Weights of a small mixture-of-experts language model, trained from scratch on English Wikipedia: 256 experts in each of 8 layers.
Below are experts of layer 4 (counted from 0) of a mixture-of-experts language model. Rows are named router (the router's row for the expert), down (a neuron's output weights, with its number) and show model dimensions 64-127. Each number is 128 + 24 x the weight over its row's rms, rounded and kept within 0 to 255. Numbers have three digits each.
After each expert's rows: a language model's description of what the expert responds to. This comes from a sample of Wikipedia text that the model never trained on.

# expert 59
router:138098134094147128142118134173103084148110186132126058132134098123130128167158090103076127113146147101118144110089149128142138125151122119132080173156117090087081121097163153157143138135154182
down0:157128173186139094111095102185129120123088106113110105104122120114150138151157150150118081152152166137109137092111127103115106119139122155122114173133115138134104108122178132152135106116073085
down1:155113156132116142156098142087132166106132117104150122128137154153093103105154120113142105159140145121121101130145122104109158099110099130153149144170117139127162131143105126084137128167109131
down2:144086094158135104155135153122151167131117134124116152148134136160098184111123159077104128163137121122105096131093143147089139086139107102109078157140107166148143121140148108148153101151132153
down3:161102114109123156130100127152128116120149096123151139160118090126174104141148110116087152154114166111121136107132162129097103114147122138154153142100079116113106140077116145118138107137118157
down4:179113157116065102116151135116136128111124144141129107117133180129109146138123139123103113095124092118150165120149133134101132129156135114106213099130142159142154093115111157120153128118183163
down5:082153154115123148135116183119172141143138108077122137120104151128128123131125153158141165165151146137163114150099149129078131100147113112157133136133129153110155135151147117096160131128086117
down6:087091158132147132118143147137093160129114171111102107137149108119161088134122173157128148143126085077121112123122144112102110163158149149133104110111078096105095144190136183110131121130142114
down7:094117124117102124102100164151115135144153154124105106130114101175105069129134133135164129163128133105131110147143118116111061126170157173105139136127142116093158154158155098118112127138101149
down8:128097158157114095134117109175148105111124125107126122101134124181093138136110126085092139124109097116122097155144140108094131119131138118154081185150120104093126112107128115154137084135171075
down9:148088107128103139143153100147092133140156132111164133099173163162084151099140140145122136109113085106151109104124104090163132167159119115105147172145124140136101137160105135112142158159098125
down10:100118118135165100110150096110080115146119137179090154117163071111110170099146085167165105153120109153142141133106105124127143118105116148126156121125129104167150122118106136135141105109103115
down11:115121104108125124139141111156127150123103145150156129129106101167139140127148106133079092131131154088145130108127126104132108102133111135117092080150126130120120134168095103111152081165084131
down12:168149150128134175128087125086109124168150181136133133135165125101146092127117086136103141111123092086108158114136118150101134140184137119105139097120106113125137099092117140094138126061144122
down13:084122127109126145109154155129124137120109131151176121150139127150128155133097140106161177171160138115090175146117151136126133126106142108123127129109161095157146151164140115156145153113097123
down14:137189110106103118150098092152135129122154099089123129113084125122136098155144143119130134138128151145133110127155131159125138147120147141142133137135103176132090111140193139132118079141144143
down15:166126127111139123117165153144150082138145152131149142142097138120137110123118140142131136124129128170106095155120123107081140163117090063155173097092114107087124160147114113135104101137098128
down16:139138115157127155118115178124130163171124133102128083125086146111145119088131113108106141078136151132122100136158165138142125182167171155114147143159113176106127114118154142112115080112127082
down17:132117127140096154087138148107118136140157126140082157159126089095113132141123165102164122156136113086113132101139160164131110142135139088079176092135145132150153128132083128118137156101104081
down18:127121124151151133158105151118132136038116128121157121143161125132163120120131053107130104127107135109145103136117124157140093137106148137148112127094147127124150145152150126120120117095163116
down19:081132112105099134148142136157143134110110113120169144121100126158116128148112106108088156108131135148104126105146113129100133119116099121154134112099158109145134137082140130150151137135140130
down20:143174123101137104121155102084117142145123086147185099084101154132142108151146116111096090121194081160105133081150131119111154139134127096117152146127105130134111148121118123092116100075098100
down21:106158131154118096091136196139133137099121152111099112131128139116130148093139159039108152130179157118139122131156178139146107077084134114118113101121115138145130134172134143129135119123134122
down22:133139097131095126127126124109132144132132060138151118126137118132127122101158143113102168134096119070139124135168189124125101143126151177134133152114172122137137131133136145149150118139140118
down23:112185145117159094041124148114142129147158135081122116095142138136139158134112130118156119094091133125121121113141157146151127153080154103131135126141109159124134142155118096109118119095129063
down24:138146131159150137152131095139153075116132118130133095115119149141155124127108155133136133141134145155109137113103101188144151129120134142125132136082102155126128129111116145151112144074108114
down25:091136136097151129121144128089095111149099133102161108125118135126171160138093147141173120131134098171182088155150123116131107117137120109123159148129084088140112074101143146152128146114117084
down26:118132114085119181113084158146160144143149118138133157143136160142152091117163128114156133105121112146121151152144121133137179134099078160159144114155160158144110089158142162122119096110164108
down27:099083117147133108171098123121097125081141110170125191153139144109126114116147095112102122106124162108120100135130161146116130147121137133153132174091102137103176139159127091116103137130142092
down28:095134139163119149164158100118145139166113148079131083104163080165140141150105175060138097110080174113150108109122158112161124112131131146117117153125139125145074114151141118117162147131180146
down29:178093101187139147100103111089129166142129139089162156141153129088141111122124142132109128102125096116095124162124171140191098143159153155142170142116122088106143123092115113111163108148161132
down30:119137174103144158156145115118158144163151086097135109166129082093130130142100157143163144173123093144132150070123093125141102135137155132121134111128146134154135127187111104156130159144147106
down31:129155140133136179109176136120141115130128115148127109117091137085141103107095179113114118091097156076097127097128125185105146103160127146110156103151164127127154125116103115151104126131146157
Pipe separators between cells in statistics tables, especially after number columns, plus semicolons and markdown table divider rows such as |---|---|.

# expert 32
router:171097122115132131126124112094131165134142127106107101111123107129164173130141116121123141101089120127161135134077088124127133110137127109125115150136125138137103132121109105123157127139175108
down0:147174162107124151119086130130135110141076189130136089121145107139120168134097149177106135110156137136135156127157098115166082150125113119144070111082147125138153131181109117124113084149103100
down1:099147135150145097145131168095116142124128131093052144121128116117155082141127098113136168114169107109091092111137158144132131118139124158137091183169098136136123130104098174094090131093133094
down2:103129137108119146134109120155072139122079141109131174125176134146103108148118104129143165105114157121154152120123123121111163128154100090154091147141107129102096150108185114129098126126089086
down3:135129120128164109084142132125148120133141138117160132098134150142100141138121154150133145101160137100141135122170130171133169131088121071145163143118122143118104155111119132098098098126149118
down4:117089134111146108079112143140110120105125107144154103122159113104121120153095160081134096186126132132119124130140119141128175122121106143142101121114168131128102113160130108118114134108102152
down5:109149148125093151118090111123167143133140097083163136167141122164110151171115117130163149141059083078094118139092072160119116147090176160131112120121148177129166118152078157128137124129118107
down6:113117142166128150133099133086074094102137102115103131144138144059121134133128103137132164119124148149121139151154121139131118134128111086133105160128128126155137123109182094123149146101099137
down7:152186113141162155113181110066121128168147112083113161118125140139133115147127184146134109098137116145141111147142130078102120144115101117099157143163117111128140112115150159124117117124119090
down8:105142144169138108111116093151147145119111100081122088120133149163093109114133106179156162132066157131109138157127097103166159119150091097158122122119128145154117164146143106120135165130135136
down9:138150155150138085141109125100115144088144115118104143149146112090158119095158139125081114160101097127104142093151150118133151136139137104134114163109149094134181128157138121132116149103124150
down10:139177124098137145157122160106143124087113116112123125164112148109142139133160151126138087113141087140089133087127163148121132106141117143118084110100140098121120158162129146120105142116133128
down11:170155156141125102118131140194110114130128096121127116127129125119149076135119130103156113102173108166110108138155127146151166138123156153096126143122167106081092125119135147125073149106141130
down12:112140095114132113161153149142141205108160146118095152146107149180125140142152121141142157112093128117131111107149128093126115144122123132145125096104170088100114113087144154143166097112143127
down13:146123157149094139124159120111157154107155169108116106144125160133141123125119103123063079129134140174127112142104141105094089095143112129096135146117135102113120147116138137159129162082105120
down14:131119147110138152129112102148143137186195149134155125168078166124132125140119147112104158152126136073087143114167110148065122133096139134090096079118114128155165107101124156100101172118169126
down15:135116140090126103143149124122154129148104154191137168098114121108083118127126116095133112133142150141134173139080160099131127130139131131153086136142124123158163110136131082116121137152124113
down16:127167119119109171109081170139139123139175116142134088094110162163135125139129112130141132142120133140111078126151141191111147131106117141094113092129145096125132120144117162164065160110088132
down17:177137117153142129119155143128128151150154130168099128100101097143177129160136138146136138155114110135141098116070128139148138099105133118137111130099113151103140155133083120105104089146113146
down18:140164093153167123134127115112121170116123087133155141115127142147118095113108131124121068110102150169132129148165134123124112139143072177152146108116116092120141146128138125119149137139089122
down19:108128147112187106130116137150094116158136123158114139159140124134093080100081125148113061150130137094150136102177112105156114111133122108096096137136100108157145155110172126107134151154138127
down20:115113118132124163153115101143128089108164106142112106100121145104116102121152130123099132145129170142149154088147116146132154115105124130141124145111157104143099140122091127150101092143098144
down21:169123092164129137164147153133100142131146132148126107132135106110118128149130114143102111114120145153122156163148104158151107117174099134152096086103140139129168130133096122176101125128077157
down22:104135135085090123105101052142138121110127133126090147150111165120108120166085091147122120194107147120119115111123102158137115113127097134135116108150117131107128132173090140137092091142111153
down23:131132119076130124114127136117128146149120144109139162141160056151131152091096092171183092083120168136153143149132117122133162111159097131152127109102115135153140152143110105109132108155188164
down24:119118132147131088128103166103118189110143143136109138183133121158105144144133127136130075135122127126186135153134116144110118092133162128154115088138143138164133163121134116146103119136141153
down25:133152097162133123142107174152097136116095088080126132120110149154129161098144139124171129061113142129113125141150116156153118130117132123122089139108109093088108160124179098148072138109095124
down26:108142158162156079129134131125094109137125124124141145109108108148143134174124093171137128122113091165107123098114125098144178125187125109089106094124085138169103170088113097179161133121133154
down27:105118114129111143150152158162112120121136132122114097122078125138112117138097108159150107117119158116151135090150123083174147081101129136103114141192079120147134124074119151162115092082130108
down28:120146121153156169121081115131150131091096070097141116113093100137186120123067113141175147154139123143166128105153147167102165080123140115139131174143142146133117150119165132131151140134154155
down29:169157120126112150133125099158137129113140166150149109133098134181121129137121116138116115121182167116105088132064103119148136122131117130116131116099151134140153137137111151146176133113162087
down30:113149130104124162082125124141127112098128181120118143157157106152107121141130143113142125129122163142101109162106096106153140140145103114127087093132122127168144124160143095144100140128183151
down31:170150116131129142146110120151113131128147170154125119155119104091094085125091138120107104115121121137156169139123121099139154094098190146130133108103117105126100123128114107163124132116162112
Leading digits and spaces of numeric values in statistics tables, race results, scores and coordinates, e.g. 153.58, 23–0, 635.

# expert 36
router:167102125095144120115131128129125147109119138159149116138098105116161145135135089105142131118144123115155143109121133141134127157151129097116122120115124099063111120131137121122173133147127134
down0:153119077108184121128159145127112122066104120176109149129120121153082163131128094104113135142109165130136110128085145158129152163158172075126094146092130123138115152098152107088164121130173130
down1:137133120165124095137139155062122143080086090112145151160127138138108126138126095144075157142134149108110127084099139162124170130114146143136134125120137131132135141136130152129170104121115149
down2:168085153154142100127135118165161112144096145115140131162087167139145133139123133143125142098111073095147121146116152128090161131130093138143150127115114097125129112207116127143128110159094105
down3:074173112102116086081137125122106168105115107168153139137100086112132136128124120170127138126105127120122096122133140141170163135104104124120144097126121105089192159178147171159133146153137159
down4:126133148180123120119184121117134151131109094149111132139117144101096117144126148125143131164090137143113107108097134070107151134131125203140113107132137113146103105083119126116134107150088115
down5:114161130124152153130151099093141098161139126072130129114161143133109118119153106127089151139131164157136121151116142115175128172153119140120135126120101169139098130090139115115113142128105117
down6:124141160106100124165152113123134113150113148140129109155146112172075155122167127165183147134172139143115116145177152127167129111135149095148109171110125153122109162076165123122133131064141141
down7:174138099102158147172108121100136148097124097113115141136137102163185121140119173117154126177151126115124131120093126115096104125100108138139121133137152185134156123104096114146137128118076142
down8:141130177124131094148109094085104117090101138155127130134142111147135134158143101122060121132104156124107134129121152094140154160125147111130107168127140112079114104136133111119147110119114153
down9:134109149120166162121111091106158163137135108110159154136113111104099086103094161095126136096124120136120141120091097127128169095174157117133120113123099081136116169159098143068134137112100132
down10:154093121132135134164154128121149158098117131144155135146097093101111126114122120131140117090110105129148128140114086149140111100155153125096089151126138103084144150138132104126166134142133113
down11:115156071101110169107137114109104141165159127145142158088127136152135136086130150136107134179120177144104127101116131100155136148117079129115109095143119095125119099126140098141113132111087170
down12:116126164124116142101123149175135163102057092133110149172084153135089116155094158134131116102100108131127123113144118118130165125132113140106153069115112103114116158139108129115111121156143149
down13:124069098099129149095135109184120115114116102150082093124121167132144168134166130137144127084095169120157159113124155138173161135147147120122104113147128086130155125090106132137158100101142149
down14:116135127111140110071148152102120106133124152098147141136111135112135116112152119121137149092099179142129140125119132141115140137087099168164151135126129140126134136134197127190144138117121121
down15:112161092101114102126173139133183071130134165179123135132142157126086108139141126101135137115127179132150128136123156116123105155138083098105147151113056130095112115090119143137116159106102142
down16:169169125136152143151113153123151137146108148128119135137096122142152128140107079086141127113117124163125157107109113134109139119120149097113150138114096114108148102135099121109102145101133157
down17:142119133128151125151081122124131102165107123113136117107150126167155135095075153123112133103087123153110127133134115096092093146124173141179114140146078152130141101128159200088096148141167130
down18:095141126138113107137142115106116154141135140069098097099102132165103121145169060155104128128129157104121116136167168131106120163102105166116147138148192151141150069079153098096091137118159126
down19:101082116109115113139141129161128128166106118136129129168143147099124077133108143124143068066158094111156111153069094088125149136166097109139130093160120149089097145119140142154101112135158124
down20:108130148142118141144201138073111135151160113092126158134146156114156114109141136130138072123109115135168094086089168114142153119104112134131128168101118155143143126179150145170114142127092123
down21:132116125125112103096168090137149151135143144098143107135164113078170105097138119126150150135141127143138124175140201158164097135080130076141152120106080132071136135094093129099138134113148093
down22:132100143146145105156152124172116122170143106169107121084120111115156138152086134099097161148149157154133117128127095062127130152134107163125135123145097124132096118140164097106123128114133177
down23:076160140181129167109119138191143110157145150151138124112161139134115097113146173102143097126121129122106110144132124119150110126085130145142135128119125125168111105103116171092117106131102075
down24:143120103140157146144157119143133110066124155143107159145153097104125112158120091140095172139125108130089128125093111194135157123133126095100075047132115130124125160129105129138114140096139119
down25:084161176126130085125131122130121132092111162125138115100165104116134110125185108150162112084136160167128105139141142116187093103082104138154118110119127132129107170134149161119060128153103115
down26:117136093071136124156132125125098138132114122160121105122114063105150183142124112124127151142104115108117142098114156123118146131144129099103100070130109124132135133160129145134136172113170202
down27:091137131142123169114104127168141130103164155148142131105119101120160096151126208155123133111102131145165169110114106121143151106177124108159130094159081145132171130148119097111127096145117126
down28:119135134142108086135130130152132123180148133141160111141093079167156136153112153107158124145118132118149140113124107122107127111165125157153134114137108109090128111126147097164149146158112138
down29:146106109110129070166153113107136187125120108104130095151154109111146118106145113134135168112131133148142133136137111140161086139088136151103136146085135085136181123151134112175116117129130149
down30:161097120124142097098195175092150158137088113133094122153151120126147144132100148140130156095123140136129140156132088154150104137124130135157126107078192131085100114096132107123102133132130136
down31:137078177093173146140126096112146128116136107126133099156131125117137121120136112074109123112089128083131137103086121133156170101131125114124097126135133137105132125150131110127147112174168191
Pipe separators, punctuation and country codes inside Wikipedia tables and result lists, such as |, ;, USA, GBR, ISBN.

# expert 34
router:104152133128146166173111147156098131143174158120143108154135103132146144108173131131176079133117130093118117106128091154160149150134154115137116121127141143103086135159114107122167171136135153
down0:104132107103105107138082112170139117138142142097105154067140152122136121131122143106101112118102094160107152142138106138083107109140100092101115153121120107127112120123140174118125130126099104
down1:125129096163120121118114144183104144144102102104077169118104147118088112113140108136137147150132100111146091146178124119165139187163139064100131129087107089141127097139115152105094127086167096
down2:087138120122172125067120095113148138100085126111148148153139146182128096155126126109109125132105091166128102161144136085112166079132119141121116139133084149093122158120145134114122103145124143
down3:150103140139111150167186130150153146123061130113106107163090134110107139109147161116114133137158110146141123121089129121158147123127137177140121128109123088148156109121160123168172100118133119
down4:108098130079147117154124134116143155118117171113099127101132107161107176145107128135153131131145113103142139165079132147144111128122106152097108103123183127130160138159164145123117132140136094
down5:122126074106148105147105123116125152118094180148142105116168093122118086123132071142099118080170122129127139105146127107111089090133099136111134124149109178161130155103151148145112163129130130
down6:096121128096115137123142150175105119193148158101082122117140125117143102117115124123114123129149131135116143147112149094182120132076124112167125144127120161114120146115101115156152116145148140
down7:136092145144095120189146135115152100116092145152097120127142084100125150134110141146133131086148140118105072119130114153100147108148132120167109113154100148143130127163084092142081099128103111
down8:109106161096134087121127114118120124176138121112108122129101090126145112141120141132137110158129148110117109116163145192106154166101111128145108121141143175136104155172123110115150093132175134
down9:130138097113157068134130160127128153138138143131138121146091153168121128096114152159137147152107103133113099123125106093096100117107126085150130200145148128129131150161113162140114130113096136
down10:094126120149137148123111123100173133074142124125129137147142176132156167111100133107148107146133154141125124205119146093176134119071073095098104189111145129150140120110111116124128132110094151
down11:114161139165101102117080149141175093165156143122147159122165121113116121125123153153146130104133172126131111169152132140165127138124129115117143138136072155165093181115137075143120150141132118
down12:119104118135179104113104096128094117112149113129158137129131197193137137143133098081101142146113089111184148165156114142125121110123142118147127088124137121126144131113168151092117109145135155
down13:137158110119132116134118120122103132115172090125135144129117163143084087139109113095079098110087147127126134088121108109144108165132130133116106123168106111146097155122119139149138153134159163
down14:105138142114152136125123146114083111094124087137149132143146171140123151130142111121085121097150102108167099112155122138120152146150115089128130177152135127171166128124123154105109133088151180
down15:168134108109106121109129111084123118099104121133130098168120141143124100129117147149095090165143116159117137142138142108113148101086127165085100132154078081132140112151140154139133110126130110
down16:133151139121133126056131103085121128126146109130142148090127138108135098160116145112126125156125096109163141144138108108162186106139114126099166115129162094122133119104164158130183132164100110
down17:109168116128098159129106128106169119109134122086118132121157112135101164149173137105107092098138134095092127160099139089100126095144142106137147183099106126140114132176117166177103137156083067
down18:173112124143115124096149125149169086115159134106159107116135124100156118158117138100135106129138149082110161130145087066145132178154097147145121162096143096117115156107116102131136137138125127
down19:145138147105115155147109061153084132104095118064151112122129121126123185130092180120122176161141155143123156095130129118157095114138159160136101164094117132148124130117103146154140155124114142
down20:115160130126119110118106161138125092074123159152167089108160159123178139104129157099095102124151142102158138119124157148159163148103141151099137103150148116128118122149109109121097097157124134
down21:118099123074101111098130114103149155158115153117136098125111103152125115140078138167132108127153167113109143082106124166106142175136114102106105129153129123124155143113109091102157143121103105
down22:137125110144109116141155110140125167166193153099138117104132125140096134095157145141093072139097103134147117146159114122070117131145076137123128141126107135085118103094137099142160187106105163
down23:118107150112096093142132139144131097193073100139130111097101078116141107079142120153144101088150163101184128087099108102117083128136154149133140158109115103106152129103108122132136090145108148
down24:162153097132067124131141183122108134143116145121096141131117122072145101139151162154139142142108110120137101146151167122173142138130128166161146104107110159147091144122100103116157121179143109
down25:112140129188098124093141114169159154144133119122099107131141109152137145131176114141108128109081140136171162164189176111131146129106145124121109128105129182116145114141129153107100117156164134
down26:159165099102136122097108123106121119143135143123127128148153093143146134126123133132171102191151145144109142158127147112153140109107105186107145173108123169127134118113121114157143118099129098
down27:098107099101155141167130137128124125122095145119124131149092189115166125112129167117130111114151121114130081107169141149134152125140117147121105148109127114173142160147151106119124125166128095
down28:123131129169139132093120104148089124132114154137097105117140153129109147160137141132165126157197160170141154090161113106102134096104115086118171129190111140136114153080148165136090134145113146
down29:159118134163147144107107133094132127143139144128085162115143121127125132145172166133124131138100115136166136103177159111146161101183108130129112136128128138135127090140094109107113154108148117
down30:144132110124133113147121190109130143134118073157150159109077080139153125135115131119107144168119103136162103121117103127117072113096140181123132113111132147144139120110160125130116134172132124
down31:152085141085148103087179145096129099087148108130163061111136110144151134130133123089090135172100128136143097136103101122121119125110143110154103171117113114087116168111128107126123096124141090
Political party adjectives and chart names in election and music chart tables, such as Democratic, Conservative, Billboard, US, plus blank cells.

# expert 54
router:109130145113129152131117123146099142140125161144173123143133092163107102130191109116101088120082138078108150136161120113106124117133122127097133103125127133139131114157139115115122171104114119
down0:129125122123140148184096126125127105149131150140114059132132122112154151113126125144110091108145178082089128124096116113087124121128098096168105152170151138148128123130166168081152161160146107
down1:179151133137161121184101086119150133097128134154138121126113134142150128138096125127158147100136105161089117084093131114148128146151107164167138132127130144103122176127118093157128116152173161
down2:081122119104130091133178119095134134111152108101143113126167136145140154078092109105133111119142073137113132144118092122110137127090161102109103164142121125098149125147153184139122151120138120
down3:124144067112163145127150150146162111104109115144117123159165123127153114122142116103120114153134123110081138108131153154162145101108135133136132125163106121102133130166109099143115096143098143
down4:165100124114132111118112106142149120137104149117159146095130151113167114110173157111173122121101120134149116102120123124075121137187140155144137110095162124160115152126129131137160107152124136
down5:090139107105125142084086151163128150121086163122094136138094112115110108126160114158137101105098179102135136129138105125150101134139154140153140140103181123135153079151114124120112127110121154
down6:126149087116170078149099131097111120134170143108140147172151143158097113112133123157156131089142127132123131091144153142098131130140135138126167144128102131153126150090136149155096083190109144
down7:148109117167165179114131165172140178159084146174136095144131090121126089149158141163113118127121111084140135115119128132135120084098169114170162125130117149132144100146127099119124134141121114
down8:164158151134131098101146144152119143101107133129133099138134149082132098136125124100178155163155129094096111096134176104142122080137083129126145180165123125141129123151119104137085180137152092
down9:138114104136123138114119114150150112116120087119133150144124126130052145146107098122120115156141130137145144096153123100068133177091090190132127073127138108138126139123150156114127132140099128
down10:112141176130117079121112129126101085102116137131122152140081122124133153130180151156129138129134128136152123152126144116110124132093142126137122125104137148115122130142153115137138111124102075
down11:151142143142130119136173072132113112083111178093131161121120160138134109121103150104093116151163115150145159091124114136092125155148138122124098130155121136142108109144173112146119129127130129
down12:128108118112167109108090109158109115151175134135170124133101131130115098115120125114141140159105102142163106160144087123095139114094139125140164104120117095154136129118143111113145131176136147
down13:160163154114125082100133136094107125113142099156110110112149135097167128185126131102147138115144106129095142135122159129114170140114149127105076133103110118127104127105163124142125157121108113
down14:125138111151157111138165069106103085114129158107122129131115140123155097163092126137086108176094127099137118116150135156156095141131141122117097118193123131167094110123135127117123126123132134
down15:136095143173118122121114157129111107139118115121118120140081113106114169158183125187116149134107104128122147122140104141114137110114166143139154162076149091200105140093148137110109122113103100
down16:145130179121104103125152174148140123106122144120129120211126112115093143130155153102120107098139147174106162144114156116173102141141112115132117120120148143133147141146072131118103140184111124
down17:152100145079146116136137105109114082174125125100124133120144162124123127127103145147083127090099126169128107127166165157123155123132144152141153167128126177097127156141140111088106152102153135
down18:116109126139135143138078089139138136133091159140155120124133089158093100190168158157119147110140168146128145147112144120117109146084134107148133121139153124197136113137120080124108139123148111
down19:110110145154140111140143158126136106111144131095110130162144105124152145122150111096112140124136150156135168127161151141124113089157138139169155154129142138132145134120183140173112101080143131
down20:156133121131152157104130124129071133104180156140101138096102120143089109137118166167121155165170154116106143103110134137137137105177146138142089096103143119111123155126127141048116136118132147
down21:110151103135122141131116127090128176120111131113118111157156144137131102155105119114094147146137167085087117123121117129157126155102128154151133139142166134087136100155127123109124160127181169
down22:151151164149125156168124114169115105151154152143124133113117130140113120125110131146123143119079127111138142148117122079107143149166130173114143108117130169133115166133154156135144121132094098
down23:112156137126116097168159105131130075143143136100137114087160144087121080161076165165134137105162119140101124102107119125155179125130148140134115076093134140128122133122106165133168112109141117
down24:100124081138157126119122112102122106119084096099096151123102159117167100109092110151110140115108132134139105145087146100115129176113109130138122134118153122141106075119131171170157078124119151
down25:121147135139140154111150132132075164160143132122150114180140139164122112101111120147146147104132168145130152150152142132104106106157192114148127117142090097135144186156210119157124131092135082
down26:162109169136117156137171141110148132130080131135095100099133139126119091159143148122150126159152108180179124064135134183080142107110141150104121122151145127138119121131090093160143105125135176
down27:139137105107138132107078088127071135124155130144145103119200116134114152123134104158122128111115142130119142143121131133156145133152124127169114159118130143126151148117115136115094139140173148
down28:086128099131115139173117114120144148153081113157134123107130110071159143123118100125162139106077157138105152145094159136115164141160113124135101084115146116112161131082114101131165119133163142
down29:140121151136138110141175118143164096114094132095115109161127138109127138116118145101110110124139129114153139107134127148157148156146131141124109146135091142087113115087122113101126118115107199
down30:125129106095147096188136121090109139107138166093111107134106135078116139131099114138129165117154143147090142145122154078134127144124129179112134114111130128074170165129085104134155147107096157
down31:134138130110108118121118163147134163129110105129150122104095156145194092152141159086137123125177121075117104125119098100149170109120124125115101128121096173134113131132127109129104118129103140
Words inside names of organizations, events and titles, such as National, International, Infantry, World, and word endings like -rated, -ed.

# expert 31
router:138134115091111125144123154085127118112128128113144134122121114142122172152124110139105122120127103125101139128092115115131157136115127089186119124121121134104116129153160156127131151163168174
down0:132109101126112100084139142111087077113139124160110115101096118146127179102140144124147122138131129092109148132135086092121135141051155129171147127135124118132103131122106113098139111143144108
down1:132160157127152119092141144160122119171154154122104157110163112160114132153119111093139105130121139159142135167067107132106136156150127123130111103121157094106145117152153132161129142127163153
down2:111153105094094134075155140159151116191123131168125145094084050103129110144140091130181119132164128149151159138106076126076086132123124126109139137112141161094148110104124116105125132122123123
down3:115079168092152151105149091130137151114101129136163131147132118087098147132133117098130106184110127123155099118162123099141147139067140139111134108158129149109138139122113122173088134143106121
down4:158091152091134127142162122060137167112148126134151166116139114134088112103173107106110121101101127157125147127143150096088137106107138156118122136133126122050114085122132104107067132096122138
down5:115144124117149112127160122125107126162176130118103110165120119119158090076140106112121147135167157123156122135121083103141127119134114182091131121085103144129139120109102094099152056067102089
down6:153101141158115121138091110155111165083119124111139085112129189135141090139125083113149112103133080139075120138147077134073148124166140108100111118112121136127117148161152104091133153127159147
down7:134130129146101178160130127095149126156129140130133127112152133141108139112100136111124087164123117112127127117132136130172120132147148109114087117143086110119091106105145161089130131113129111
down8:144096122154090181106120117121133162148116121120118100095126107088137147121119141156096145133069121097130102154056110131132147112122058149094127126098106136108127107090111112126065143137180097
down9:140118115124183134147106112111157129133129140120116124147143067103120142116185164160138117116102105107128153135120142112153122147129109088168133121099102112153085165140112134133131128114164158
down10:141110150159113138099118123129156119131124179159102168088086141110110140178155141147150137106105085106143123127131139133137141140091101155125172152151147135141122110150105085125160152128167136
down11:147141137144140151123154133142106124105145086128123102130083111104101103126150122129131143080128166192153179134129138124120146111116134131106126102143095139181102143123144128109166144145191093
down12:116103148123109141124101086123165111092108118128108177118115146134131109148106137170116136086102080137159070132104137118153145113125112140138127159094130140099145141135105072154144102161076125
down13:128156116183133158121133123122146135125133136119092164075142128151145140121129126140084144118137126092132141147134142143092126121116142182135154136123184150121131141121130152144121102131107159
down14:141131125110146129128117103140152115149173116105127128102143104159115113124139134117142146151092109168145152102171122115147087113087149132182111140140152128162125171095128122134134094123115145
down15:125161116117095085141092129118156163162142127128125108145120128124113157120132124126156097096148121161099150160148122122129149150130149133122118133112136128105153121153153119129056111123099080
down16:145166085119160138142168158147097131142080124128113103151157151115127177110134144144120126078137129141108135089172111122139101095146122097092116095098069118141119133118117107115085157130152112
down17:123110166151120097136134105101123166164099087126142123133079166123154158139156118091167089136112171138139156109148111109087120126093089100135133053158124114136145117135130161115124115091161107
down18:135112123143171057109178108104196112107167146151108129135128115142147148132137120103147143139140148140135100114159111125077160130146140074148139143115147127140093144119163160141103148144136113
down19:124133154088124125142167127133153124140184151096106097123133113097101139153175104123093102119126098137088184089134111133059137161130103119089130106136125139118156092110065128135125129088129103
down20:094141139149090121106120130134116141108122128121108091122138163101161110127116139166178109138093071146144132119110124182145166070121120123113116130137125110116137167126127096126147188160132139
down21:150128119120102095145153109157143160113159106096126103134126155130142103102127157153165132124183130137108085134111100108130158105113096124151101127137118106105175128102160157172083150121164115
down22:112129121133132064137087082103133180141119101151156107138160124116128120157157128104109174087130136175139115124142132132126094141126155119139123119134121160148137130171107167147130121151129118
down23:122111113114116140191131142134119118111103157121123095113125126122107132140105109133116131133143125173118155127092135136151151093089137126079120130097157160159109149156138108146106114164108137
down24:149128158155096123074116126153147087164137142143149133089119132132143094173199128145130152105105115106123125113127130106101128151131149124125119127160132101124159156155178113114126179167120124
down25:153151090107122140123153122148102123122080127146104113143122139141161135100171128157149135147185125140147157119096153108128105115175131109126153158140125142102141120147150118138134169124158105
down26:117142168162126138137094100176142112090125160128112100100147119118146094129106121133115175128120121096051147187151105142106092125133095102104122095134129127159139144153137122108119158111114118
down27:125135142097131103104145163106135094132123122143145137131164068137153085115155118162148111134126103179149109099189138129114139123150135111136123126104131141099141154108149140079151088100123143
down28:123114137106103131122091070164112105175132120171146133124137130136104118137110103145153117150143143161100166137147117132082209140125123103091147133136112117196128181173137142104128158110095110
down29:112164133151132079153116105132104084154102133110154107148124129102144109123168149145115143136147091132123117127123103116099162160153101096135184111158097130179172145109162113110122128114139134
down30:151159157097157143146136132162122107113169162099104097153112129088139095148139184075117139197114159126157148090101117068134144151160102125119127126113135146123107130102145112103138166140111147
down31:143130105173098141123143154125104093130089157145124093100128136107139129145071169100147127133122127135124147131082132123134154170104136133152112119128142125104160137134085130133138178165103145
Digits, spaces, dashes and brackets in tables, ISBNs, ages and measurements, plus the syllable cor in corps and corporation.